From a checkpoint of a small mixture-of-experts model trained on Wikipedia: vocabulary 14624, 192 experts in each of 10 layers.
Below are experts of layer 8 (counted from 0) of a mixture-of-experts language model. Rows are named gate (a neuron's input weights, with its number), up (a neuron's input weights, with its number), down (a neuron's output weights, with its number) and show model dimensions 0-79. Each number is 128 + 32 x the weight over its row's rms, rounded and kept within 0 to 255. Numbers have three digits each.
Before each expert's rows: a language model's description of what the expert responds to. This comes from a sample of Wikipedia text that the model never trained on.

# expert 57
Description: Opening brackets before dates, abbreviations, conversions or notes, such as (born, (1925–2018), (794 lb), plus superscript brackets.
gate0:119119127094123154171095197122097107134078075172148100120112078131079135194202158182083109131080109123191128060153100130119142103139108142136147074125149118163118134069148138108124108178072152129146093157104151106116153146167080075123144161
up0:135118131150152101167122127164175170103109120116116092120127075096116137128174214098121105112045086129137167135153086100189147178189121146142130122128134158131079129142153120146108153191081175071157071169117094118122113114163089126146106154
down0:097101089137115121127132114188127136124142092089137144145143105108124136136094149152053173193132085121077099212135073143115117100128104140077114154094111125136114133120107171131122153117138137101055125154133087120214147125164138149174135127
gate1:129119116103064145128111113125138148093137087174094116114084133166122112152060102164119122161170117083103122132068120167088102145114139105135143130176116165169079094137160108120068134144154088142180121108069137142132097100131079133158154118
up1:128167162080185142100103168149113097156100150080167180168161108104153125145163172133077143126087128150163133116155108137151130105113150115146098103109163127099209161086098141126229112123116117101088097131171114101165123169177170148123090122
down1:123104118119089115159177073161059148132123079148181138098122075164127119135130043091176161141170091094134129164145143161109146097110110084176142133132104164127150166122110175063115109129175146154122072122135083152160058129057079090081080120
gate2:104125114114100101095080117120144102118116132118115156186142143173142156138091145067115197200110117126121128141110119133158106118101159118078064097069102089145122108170083129103156173162170173119093174167140120171105128184142098181177117144
up2:160140068152157144156161092090137165130180138157187120122114121048112118127164104151161064102154162133105136093088126123124157115140150143166163200169103150106200143104168102104100075098124072137217099159113141117144125119133134133107145128
down2:104153111112140118107115094152057051151151183148179144115130113079128161153084136136135147117141099166106071082131175151122108160099145124148149103139123099153091087143086129147129101109092156106116109207140187076092170113084114124178111062
gate3:162118113080108115159137189150168100142112078097133150057078114137109117150089109218070128107119100134201145074137095106130110138081145149131068102126110159123098136202093116050103154093182128093138130136148149128159091127149143153131143155
up3:101099145144173121102129092104136137163201143154126124163177139119137097079139110023148130089127114122188131176157172145146140121117115130114167166124157128115160159114113131164179118147107146149133092075135132142142161141091163180163102117
down3:172117127099112156134141149140058123108089172102162105154119133106100132174122049096138117098114133200136109087141092100122130112131098160114120071068087126177122124122157145090116144111065122095143084116098094115119092145140071110066189135

# expert 53
Description: The infinitive marker "to" after verbs or nouns, modals like would, could, will, must, and some prepositions like in, into.
gate0:139117123044088145089103096068148041166134142105181153117090101124109121094134186171086119081063119149104169100093143123129134171178105145110140208156153126142134166129138170153118125155145152147161128127114110144071160051123174119144137175
up0:096096077102078127153155153126143109098182128098092169154164141112113150089116169096070123142124120164098147111211137175108090129102075129132123137142183176186078145158208125102113108108149159159140149156173152103130137118105131101156174070
down0:159062126125143094082114149125075159165149187085156156088116107078134141128122111117162135113161061128140124149068108045099148140157178108102105092135136116181128165113138106188125130148182171146140133143113083091158088170122146143094131149
gate1:121107108099130136060120145118110141142114152157132160157163118125099114114099129126181087047064095173079192112165186150147153156144075153122100131136106123115181070081107061114067116165133141212100096166136128177157116111134113057165099134
up1:129122121182162096075121165094127151136125137147083162123147032144151144107160180161152111115177123175136128129091122135156181174148074075125108114135152122124120128060159129126127167123122170143116155128089136165102078091060137146143117146
down1:117129164120078122055136105117104137097126068091134096111124157126141102073126163169178081166149159111053143128147176151093099134127169111128170149098065129113156096209169104102143163089129134171116170108139198089101108077101087100151153141
gate2:144119155124176130113076127144133184112059119125195056117145135156111123165132114123169093181112137134168109131155081090154131180128083113158128128084067123082107130108111109131137138141152130109151130106118156161132161115138162110148161178
up2:192149086099101102084138157121133139158159140092129122176171129131080144134120135101107168087145164132152137136108207109111163074069178094080126106149130143158189133107139138120141129147141166167165162086099083065157058139130083066179138108
down2:124141172115155137146155194185099099156118070118099126101154097122140069157124077088102117159145147137168150112095108150163072124151122172066175116209114133171088109129124131130117086150125163187101161116085074113141116152135176157157168127
gate3:136134099100163118119199103113142139114147086078109111148105187123145112210114149165097113116167094103109179147162113205127136115105168181107140115148161130145158131156098107100110124082121067108165130147168138177134097085117155091089167141
up3:130115103130117118154113134139114123139112149095155158115137096117108095122100110158159139163082184128134140121102140072095097166147100062194133128069080111128151139106146087129126070196064145131126182102075106145126178155089083132150061148
down3:129156174123101140114124109128081161154163194109101178091152098145135157099096138153117141123125133147078112049124152108131138121122100151125100076103128134137141128125091130162063145134104112116168079114074090215121086077101161127121166131

# expert 31
Description: Nouns and word endings for building materials, body parts and physical features, such as brick, roof, windows, glass, skull, slate.
gate0:155165081118097137183189116128167184157107155122106126207100100124153114070125156116120096184085104123164116108136101070107090151131100154132190139137117128178165125168139170169104095127086166069095118101091138118097090113154147092068059153
up0:196081073160125146189130221119137110128132151113088132165103133108128129088110126116203097139189126105153109119129072091184108095105152071131143108120102136114150074121098102114165113130107133106151097082152119106102193159090142095089171135
down0:105159099132145167128106097140214089110191091115098102223109088085149088087120118129176120127098090085123135128109125080112138131143081143095117118182172120205180090085143091140111139101146147119121121122103131088138133152155056110146057070
gate1:121104133124155148106135125144076119145047117132130146110111128100110095065149135129140086087107122116113133113080116201073058076144100123162154096094132130096158063162172058111142156080192096127150062139156146098117114160090085115137114195
up1:121116147128111169122133140125124100185127141110069113086107165121114084110151155169144182116089079110137120119084168172149112149114126116093128112133132152141124113160116169080080188123158111090156188141126135145160102087057134123090122131
down1:121152103140061088142099121115128139117202113170168158170150128155166152104168090122128043114130082087144167056122139122134154142180135175178155131161178164150111152080124145141131136126112190166114104210143138082145150143142118144177129103
gate2:145126148140134105180167087165123140085073170078154122073098139098114119143134127125167127097168121143120149057091129150144136118108117184111124145089146101153104086144160130140154134134128113103134105115167122120106055146115108099174160150
up2:130149116166136132190091122103159111138065130132131149165151137100107128092167122142115134128162110075120128096118170106123146042111134142141083130108109127170135140116157126174137124096159067036115116148189107103118055090110146113152151133
down2:107136120112132181116111146163188170139107124118154135164138111107137144116163092084195070129127163191145077135073108125151104106153127155135139114118167167141087116112103142152140061126132204103099103177080032112145132139153097133112106116
gate3:130146093107135124140112184153115099132086141098135152127138146132089119056120173150096044170095147165071167146116090103109159115163112161142162168098181109017178080127161146089116121144114080109164072116119166139072181172111117149121102121
up3:079085129175165096142093074147117137124136156097125191223096164098180140062143098089159110141138076087144126166169170118086131139139148149104127132187139160126198155114148154147089123126092134098086174112099113145144148120212137084120121118
down3:196145090152077145120098118134086174085131189123077104086138086138150069137102152196090116148109121153104118129170129148120108132121055142131172140111066147084128119118075045169164122091142052111148138176104131138079144108117180134129082096

# expert 32
Description: Prepositions and conjunctions heading a phrase, especially by, with, under, without, against, after, when, often passive "by" or "under" someone.
gate0:201113116103156080085171111148084134101126151101125113123184115105067112180176138190182104125096124153129142102104075186142169116126123166130084119127133067102156095113151061094130112144133103126130131146105151104150137091196083067129162157
up0:122132163133047160106075140114172173155127140155140149110075127182169043066085119129101126127116093161100045195200097086140102051131109129150088126126097113090181073122116148107132137091103120103153109124070140140085175072113140091145138125
down0:146121087123119149118146141147121190107117093169112113148126123130103118137109068193118085068142175100171118138173100136109096098154142131094189123116107182125088150090102169155109125161123093155156092103125147164030119173131102122124157187
gate1:123085060137096125132151102140087144120162121148186152060130155155104192070111088060126109122133156176130081111108171173183098114181133119177057090189090160097150136106119114162104140112163092117107122141103128091106162111157090140063102104
up1:184179078131081114195126102142165168170118117081157089193090129112109101101101130100149148122152112079131119090120128090174192112147174117162070102132126131132138089101169148108127083166112101063127076107143151124139118130123114127146148073
down1:127112142095118088052110172118131099140112150104152143110186142165144079139134115134126131074159111161170196061172122100115103112060141089094075130130167087190121084113074104148109160097077128202124164139147057106094120105147172092104127030
gate2:159079131091127113115115128119144089147144132145134108108143201140116157149103130144160081096097114099181084115125104140102129071136124159158085149133165157110115136138156102146135118125124120174162130144108116113123135111076129150101097109
up2:148139104121104126065082132155129103160136187115126160179171138115114097105157147139075129025069096089107175088140186101078115145141139053140074101142111105118142144096164101171103107120096169188138128114164129128072139134115095138115106143
down2:087191092146184128151144155159145131127121158115073137173123153130090062081134155189110154188158167120083131117131116146093103151102194151103150116085157135157115125160051146156104111153146113145121097150158183127142125134154116139196091131
gate3:144149178162152098123144087129141091213129106077084162118166127114078159179128138089170132235184126124142119141109060164109139142126125154129155124122115153101125096151091160133158081125170146092080171171141112141107078146153132119097171162
up3:124131135135140112152140118108166124131117100141095143131126142134108166127077160099103115161170139116135160168108149154177124140066147254103103165172112098174084111132105104131070087123102155008101119196113150121082144126089173115093129141
down3:091159092152203124082145144112121079139124083131064146135127178154140182110135142124095167178166143108143106097135163075120123159122132128192177146110143167150152146108107105105127140125091117155115123114101212154074172156108161119125144152

# expert 25
Description: Commas and contrastive conjunctions joining clauses in argumentative prose, such as but, although, though, Despite, Even.
gate0:130127105098112089146119036147106138134074128076130097165188160126109115144068143199068119112111134161237159169106085177145154129065134155123162115113115138166134188125101106125148093099119123127159099080156156137127108190134130093087114112
up0:108158147084130114167124109113125180148083121134084121144101119124116050072111097132155159181113110128179142150105154093116169129079167149093088146111115101178105184115093135086103068184088169073118110110145153127122128111156140064089156147
down0:102139118133142142104132222088063122114160145127093134101109153121117121155159213084201139143126114081133128138148062130108147136165106098093078086111076124119121123072199155112097180179118104162096145106110121136104076147103145198129072124
gate1:185122161130107146072140145116137106118150069126098118129115090118124118127157200121066173151137113109131130078078155131138082175116122123031115065100147106069150147155129085079154118092131127136160120173128096131165136094142123120092099182
up1:113081197141125134093165139152156123109142143126134136150160092142148138139173173047085150225149073103162073140114190127181114105082093134077146102089130128089073149153115141096119163079179170113178110137113149117135104136133144126126143109
down1:085097163117059113127163179098158115137104161214102185130085103171134096073138129132145171179117114146092122140124113101130127144086134074181099115155183109099214098142190130106120156126144144121117148117167113194122192091133163118120124141
gate2:165111100081136105140148125151157134116153143144114113129137088154094147107103169162153151149078118126151093137093130133112142083124097121122097150160109111165118147140144182105172070196142158064130164086147152113151052130137160061087087118
up2:127095075118096142192107093169135118134112107137177109109113068119130143125161107160117181113117180164143141125099134091094085108116130144137083188137078140124133197062175094093136171132127146119166104157107139142081137117117138107092100140
down2:102128172161124189152123116127091186104146141117121124129112096148133113064106154141106085099111098086131073117145164138096146119184105098070107152099056165138140116139123163168139105088148113127109141186015225177180145097140127167165085090
gate3:179136133135178159107118154073149157118168154128164114156076155067198075138090159177161129112168115056133103080075108093149161095146111200146153181119100116123162093138131131126122079196120118113088115072183149093179105197092143121105115158
up3:065161070126100099119106134124135134114101183179078144098128128128101160121105125083096171089175088136154160137126161160106153178154136131135107089128108119162140120091162152169155156092175145138130130125077075152094066047139164070182067080
down3:129116204151135182094153160080022095121127181105125110134067121113125137209069143241076124145125152120134119134131132133142166107133131167087110115118126161151096142102152135086178162133146153106115129130185119197156053136140146103123063127

# expert 7
Description: First words of place names such as New, San, North, Fort, and the prepositions in, of, at before them (e.g. New York, Rhode).
gate0:171148143080108190157142153088095149167145079086177107105084124111165127081126154095100165092137126022079170160116099132113144156105104151164109084097093127118091098113191078090150085162114111129115129095148138107162133119145144136143091155
up0:060155147107089145146197140165140087123165156102128093168118104135167118136131104131177137126147147107156106081100223137116109126166155107116176166156133117116117129173158174148116103126126086189142199176108117218133095151129119102127151088
down0:095086126131156144091119095134048158166128136103143185144110152114131129130128119082142127127119114168152143040068109116097134130170113140130176078081130075127128109125160146167212169129107106144123163129099157141092105146121176095134156090
gate1:141112085126165087195219132122163169154141160138164126108118149108130126125067134069186071169145083101145085157084136178087112225099137131114182136109094132141088148134129179124170115099143132059119092155158113107136109155102101110145083151
up1:143113137080110059186131190140154110129121098147152164104102155102155168153150115121109097175120166121137165131097146160116111151136175153069180142142144111087157118093119169081183105161158163162104106150146109106178147123100106099171120160
down1:131096080133116168137179082122182171090110111111116086151122116148125058070116117133108079143121171141150107060150142095134141159092109098219167134079093140215155145131132142122135109104121185140151068162133122090079109158133109134141156151
gate2:116137086065040102163132122109119123119140118100152135099105090141196120097093123112136106100068153128152118163207094169106140137137074141132096113170157091105176133119180172109181098113085149095108103122132132148115112178109075105089162145
up2:132104130146129128091167131117136136122126093167135147140160199127109172210079059111157169129190118135141119150129137088143099193105130127155047125170151146120011172133084098108123157117164097161097175126096127137086159157128137141137087147
down2:102097065067143136120090149089159173133184111144132129158124123123120096132123133143140101065114146137162136078151216124110133119069098178082127092130180122085098134127133146147181112168070193151117095140218136151105118080121095126081155153
gate3:103125144108159073050134162152118108183146110103113141119145151117171111087110126082111153130171153092210127168207183122148157159146093181120153160115184116116209116166110091102131110121142079170109165105146152141136088135095143082125149178
up3:164166161128113148201141093127093077097118147098124180110060115143078115164161095177168097114113136124141196098094071125127091117097105122122116121188067156121079197104165169153129147134096128094140103187144145171133160157140155156158130122
down3:120180147131121105109142148097109145082136114098122144092111128126124121097103136124092081115120068122074158159138115191119067139137154077127093188059105145126131084161123164148082170096128060035127109148130056141128125100137102121163110157

# expert 60
Description: Column header words and empty cells in wiki table header rows, such as Notes, Votes, Candidate, Result, Release date, Description.
gate0:203165146127122159199142128097111062138116136126120075099113145137099117133042106072099109129184140149078198136165116105152080096134107063139161118158080103123170192144128126087137105109131136140165113126170150180113098139058155129166093167
up0:170161113142161111152153088127140105159150149086137055141122176159098103172068149075118146142164110179159220137160108087114142152104136130094154140146130098187106187069123130082090082192170134144081139162104140146133133091144146123177102110
down0:139108124116125081145101168179195183079134110122153133084168078090097115184089144093117136158090079118118113140097146138131140122138094150175114049167114176126127183156123098170072162158123090072140101100173135110149107175123083125131173155
gate1:136119119189104105097118111127105112147098105160093135136135070129115124113082064103135179144141052080073114138129143120133066159139152115164135111118196139112190114140171130157144115087213141179162116134098109093169172133118136035161138128
up1:085163136146127105098148129192125108193189109182094136126154117168083122154164099037122147135115099087095131148150156133136116134141105138121185102150168110136133139145129130090171145101146148119070143138114078133133182070170156066179150163
down1:143134177143065148078085118105140126115099128141165086083138104134100146079106133083173123072125090099149192117102116149157138165124184159175092061154124139068100131145136137177163149135097125148188123137169114096101173152167139155150153109
gate2:165129089157094122112095170121112153081131085142129126092084209139116117154180113136148063160147109148093105151156169127121126122127145135133115115127117140163143095076151213104089149101168161194110126190101122084103103097115124095221168202
up2:177129138135157111061104152108106168093119150149060100065139167139149115176093099123151091135117099070091116158169146118175169083153112155157072162105171198181134102164161151109084179129120150170145111191131112123134155112092125076222100132
down2:071146191138147148127116158123142121117160127141108145169120120146116137097207110128128122106159137182172140107118103127160139145095131142167123093095158082159157173158106159196178128115115173108137168096094128156163159102116143125096185137
gate3:136166080150095148158128081071118127133081145149171076163136141123133137091092160142108100107116145131189115143178155133156100130109120122135160115108136099110141144168134145159106111117168182139067132141138090050045134131120142148051155111
up3:144117098100079108158126140137140072167126152122150107078010166107140150168108129137128142097100105145132133183153127122147106174168084109118136143160156085141137168085106154097209121087096109124149139160151113092134079169084119087102101109
down3:108059097129134160139107125142117098110179106170144172128136127078143124092102109142101186137097079109101174090123146133137087138106120115105074189130183119165110096103098181133110098104143089076149158156171116124066112071155122157154160107

# expert 26
Description: Common nouns after a/the naming organizations, systems or activities, such as army, production, railway, police, attack, management.
gate0:106133179111159154130116141118126133144089159162123112128183107176093123140082172150104106117113103065176136120086150117040131158106169083069128168107181153152125097136175103120153151113102157112082128103155158115184129164178082096084147122
up0:135152143104149147100083175177166109163104132114141098124136082116110136128158157110119140134087139135091106097107051108123081179136181157152129177181157118151095123121146154118144116140105140123070077050104121122104123137162149119160111151
down0:125080115103134161096138109173125157122165097081146153106118117126114097098113126137141110146124067160121188208177121138129138157152167167086113163074121138126118079129117100071191149122153160101155090119102136092075145102087108195103123098
gate1:159129152120151145119153171145116199162138128151080137187186082143134148135152148090153146183097107124194134157067105149142110147145134139120120123140155096141124146122135109152125054185164129110117075167129119140182130170104128086131178166
up1:113126153145057124118129175122142090113138107108124164102148166111073106133120145125117119090094104123120164091103138140139164074118126053143158134109134206127137105102104107135064125065130096093132167056182153111126153107136151175058107087
down1:147117113156149074199126108126139107115125111176107113120157031162135157138131087085125084085192150141156123101113105103080139165084096182128158134102090122165109149109128105103205143160097097128150056149079087118087093148169131096123138177
gate2:131148130104026131113170156136144158138112082114149132153123093187145129170159087121184138180147186160178169124148094172165191114155099155192133138138091132119145153083110096096140084163134146137188128110093136153220094128141167105162134149
up2:122123116113121156102137142145185133158130122088216148171095102077140064120112149131159155118119137148151152144136142193183145039098114138065112116129085119116078190085123191140102141104139084120113134107138133112133084157125102119186111121
down2:072195083154070070175122148119166160137123145082111116170101119122141124156158129120119123112099158147080149150137093137127180157121147141106093129054150041136122127183120094169148155101075115148181102144133119189129105194163110116115106151
gate3:147164127102141120087142136096125200122147115152119094119155137134128167159092094118089177159091138134128124110090145123136111198115132096203170083089156157059110159237122107161123139158112122126114103140146163088092131087102145089128083182
up3:105156123200093116122118103147129133141117109139182159176162128127078090106127183165059116152122127118077116108109146108128116134112087046149085190062151111165170137057134087094133168121131124130065125078122099096164181136177088154157140135
down3:144112088129104122171150215123113109132082110123113149150161158174128147092123132126156121154092157095144146118131020178085141100119168141157110105166112145162129135122106113099194160098157211167189119154153130155141112108099105127177053122

# expert 44
Description: "of" and "at" inside academic titles and names such as Professor of Surgery, School of Nursing, plus prefixes like electr-, micro-, phot-.
gate0:134128114109148136114152148138159130140132073217180132091132187135103098156118051066092101109106146106173142190085070123108149140147103164114157173154111149194151087120103131166155090166102117098112087096148118165157113100130139172148119141
up0:106097120160142164167122097149119142121064091164109194159081131128176105084134131164203126142144079126062109151149159118181106158133163113186068089179098107119143095153149113128106150108056129088131154135130137119090074195097090084076069123
down0:058109170083166077106125133102054096110104112106107171144139091131114147132149134145113146137139138152157190108104152143118148137133166152117065112136108105133092159212123070043115101063135138194149139081160144132126157146116110143134126065
gate1:133129110165142129090171143109080108111156058130115119081106121130167163119085068128110148110151126109093179158135102176090133109143143107141145141140163166154126136088128079153126105181123089140158137168152130110158071196121131134144138173
up1:157170116133175142151215108126176072105145085131127120092180131144119149152108116084112133143128143156146093165120154099172114190124167150088152127158116186135058123209144127116103134141122135103133161135149111147125119074089138116136183137
down1:153125139115046134130115091127189144127110170200112109093149168092072131077144143138079109074145109135179112141110161091058167130078102182160163144084103132140153095152132136127132156173129144086090135168159092142087174111185079176169140131
gate2:106179142115158146103174139175100187128052073100085100195096149135120132069124123126116124112122077110084075106157119124071158109146115108201144114115071154099084109075098197123112164106163093148156111105085130160113101080174178081110165127
up2:101100101138149123109130146119116135127160173101140119137170104087143157138167108126180175167096096116128183084075163138093097142108172140104122161164138152131214139112107105152123102133163112104117083136125135135084159135140075101065140147
down2:120046171110171131128149149101112176126176099092084087133082162140095113115112081107105170157175154140161153138111136057144092194095144094077158113102157125123148117194123097143089119112155169127126139150106184120163096149111084125097105118
gate3:153130134079141101107103110108124151088155131145130192153085143121138172069148131166106135147118107122140151104126069164082083082100122126151086137171113117183181119121100151124148095063138085204112127169161123107221088111162111180146171180
up3:175177142040097127121191143149142159088112089163136097091106143129112089135145134136103138116119114170126076112084097183091139178138100123130101116146113112129150129121104100149093087091090149101060155125136128182132096139148119191166097138
down3:128149064137128103102145135156100101134141095144079146125114147144172121098137122076168084132087127100056152127108126146132167092154120121139120084041128169142129132147104079124138116109121197130091153145089181127143119152120152097160092143

# expert 58
Description: Last tokens before line breaks or punctuation, such as closing slashes in IPA, table bars, brackets, country names like Romania.
gate0:117143171108154146088119100130103105126136187168096140149110144145101084153093101110109083100149046126103122096133136144127159130127053117139112173088093109176128130105112126091123126082109199139142151156175138128092153143103156135124097141
up0:149175105152144142123163092126097134120174147155106165156083130126123149112133053078134156167164074129113152156173050119138087157124134070144151115148136125181137144120126140099173203136179121106134090118121145092114101163113157144082168114
down0:184143126148149139091177099153098132125142152152194187131131119070158121078144148196107104122171162151160117095172101140104174154090117104171136113159136097115043105120135094093161125163158188171150117141148120125105177145080108106098155111
gate1:122149135164138114131089120143086121139092134170136188098168115116060117178094141149133096079079161157216118131077084099131150114100112156163111158134149121182174115152146119136144165156107136099147105068153105129096140151096150095101122095
up1:170103053134147125078139100093147130077093116121113151155120137179161140094088050142132127092090108106119114137108149099127192131123163144085116118141134094116097137132084042138120141165128140175153120151133139144063126164122128071090141142
down1:102125070068147102168128123195079142140139102105085110076186137082079170167077130149136095131132150145108079128176143110106132150109097081100188117129086097062146161163144114135104115180141095110109120155133127117113198145116156117166141120
gate2:144108032188076104109131156117128116113128117093097101147124121078110138177120136141143122151132119109159126153143142199178140089121104095119204159117117121137156129157123117193062110072069168101149167080127124136157133133114119111068163145
up2:129183161179152094126133089154113088138080101127122171107157096165100153151166116090087121150109190110142134150086086071138128149089147138134113141068164099110192182113175093184103137169171109125167145154131125161092144150099156159105169145
down2:122133157086084102104151107080163086113112146126166129120101200166113137110111147076167150135152129117131123156141143123172189144170144057179127143109122142176123165152153076099116113146180142199109130122116094192160133120135195137165152122
gate3:150175065083101117071088102102178072098099148097170152110119182117135117122132074074137080126127140107217108092122197185151141103117128123080096086127182088123090109050119152071158099115119124102114106128120176159149159098107092137103153116
up3:198153102091093103069095104060176135133146163085167118091121130119083125128164108063146090126126163095116090092151147090168115107199143117080049130184181073152208149076113139096139107140104139110118118172089154094081172148135105108099149112
down3:142156160165175114132176179107255190088141117130137139105087132150134181107127187186119087106126095144116177107138122149103122090145130086146159069100146107114182177058131121190161127135159156087141084144093086144176152166130104086141099161

# expert 14
Description: Final pieces of abstract or plural nouns, often after his/their or re-/dis-, such as reserv'ations, dis'may, efforts, attention, money.
gate0:190109150107168135100155105125105134082153159110155098155139114146145147116097122136119107118171148071160128135213131182174116165198072124150067129055159091101118123106140114174078109108145180104141136164128132125164080200153066070142098140
up0:157133114135127106195152061123169125083138147083181131099170109162150145100131130086114069173142076055114170094157149159123107157129124168152087120113133087154165139129129152102088106070138100098116150116107137129142055194106120104137089153
down0:129071085174062136119117156144067112137172151155131046131154116133137126109104077146130066161042144108120140094147108159131129108109123162120113104127100194173153064180139130126084158182078092135147101094103141116164093152117135058142097060
gate1:137116147168098101117139170142123118166048102118110128148185117129138103220101147110178136170096165144102162093106135156145173136155074130094142138111140114109106154201119136174136132135094131112111137173132125110140121110082139215122088101
up1:112111130144108127093154035140174073173145131133151138134045098096092123093151117078087151147095162126121116108119130144107081136121110120188111134075140112121141129135153165085060089145144142141115152140095113154121142092174167104115143121
down1:141142221113101129086074177115076148108147172088131175075176174103170130174154107178118112143118113099087128116140128104170160115167133150113089133092120153128146157134159059163143144111123138111134145114163128048141141133059136138109108121
gate2:165133180102072105136172088159123102107160088164146170117136094107137139181185125158160131136166088155088169135139177142118123070156130135125159091097201097145116112155115109121093112163165074120203138163196127105132079122115186079164131139
up2:106097105154124109165071182154100101150135088141138140152213110168095142075142167118188109115138126071117119116096104187137163178093161168134086160179103135089185196119135139141150148119084135148117131144108149134059173142155178184099148139
down2:130137174121128157083045104112098109139097121095144136100116145089075092129045142084109157116125117160125113116105166150087135085163093110129164107138132144111099110052157133126168124140216122072132139072123129054121136096148096082126057142
gate3:097068088096199084141135146137079145099135155144150155167112101079142062127102136140137080105153133152188149113109117151110150189105100089171091164132115148073113058151150153183101130166109107101112107106158133076115088156114090150132151092
up3:166151134105159128181134100153127107137226171130171122132098112161108133077092114125074119130107135089090076083135181137139108143107135111047071146156111136140071127122131129139103066153128111153120134165109131118120091092162098127121152110
down3:156087112061181193135122097142156177117108116125143109084142125118132122104116102141096126131153187098168082133104159158119077198125186097135178146070200160133094137096133111118120153081150136119118133058120094079148141068142112093120146103

# expert 41
Description: Pipes and dashes inside numeric win–loss records and scores in sports tables, plus census words like median, household, income, population.
gate0:133094097132134174073188148125122079126127135171139106141143121136157162081134135162132153118065137097148183167130124131099149141122191139199144143140144086162076053141194091157131137157114147105140118113152151113139134120111123079116143150
up0:092153063178152106095082119107112086107091168128145100133131138143127121165111089156115119110168145156119127075096124151090189089104146111221132111149122080104140051121214143098146125113126149150166067116106127147128176171066135156128171121
down0:126171127149105137152166115155120148183129164108143124151092109109157150092115086120086138189070108069109163128109102122137108137103166104167173129095106118168138127182106142042112134099164095098098106062104148086156173141107122137093094090
gate1:123090144187123121145172109153094131134117104102133100228111100172160106177163095187092047195153114132171175143118080144134157200131144115186126125145124146127113127106138095119139165181130090149140084160153146055104086141110098122073137087
up1:120212117110159095131110172128138167140125069137116149105141108110130173133137122116151175144097155139140088169172174132090110117068080093096139154164111140144138081139125164113120102164142067132151162139097117085136148099151179068085129144
down1:093076118178079152128130140127206108095124092144121086141159123110143149174147164093167116116114106139126124151085127079128085134231108138168127125118188091146135132151151148112123080110181106157115210160157109123138112095168118149128138131
gate2:142120128119137130083168155096134152144110128130221135087132105144154172075133121065139141188123118139143120093177123154158125131139083084133105111112132137112106171131102125123125174161151155083127101202138134112122065144198148155140113142
up2:120111103154080143157171130194153126121188113094056061149066102130135101131120160179122093073093159109140153119122141126135138137123086141134171155108100111143073093178092162125127119133098124113163092098145108094096152152111158108102070099
down2:113092134088146057114142109128189151133144102159125127125105125158142101086124193109132079188176130092095214098127144159171137187150105050130079100086135151095128155115066165137143158126147088125188143119105124123170152073187104073132124089
gate3:108098116120151112098110134048093152152183163141152035085101142141111148169143124135146104152111136115148114133084112096130128087079065163168107088125124121123131108137103120113101149170132115098111088165177138115080103123100157103082117123
up3:158116125160098127171171091190156162140105129136171197162183131158105089137151185124132150070131153126154135099131165158151184157140130169124140202135158163101087115090095142090137097112116137144141161135091126176169151161124145093118091138
down3:123126095162089149178144113104165078156149132082111093127148113114172134151088177128114128099168157095156134161113162130112114153118127175109125049159125152151112096104170147199136072127075130107116139087143069161139122109105136100082080142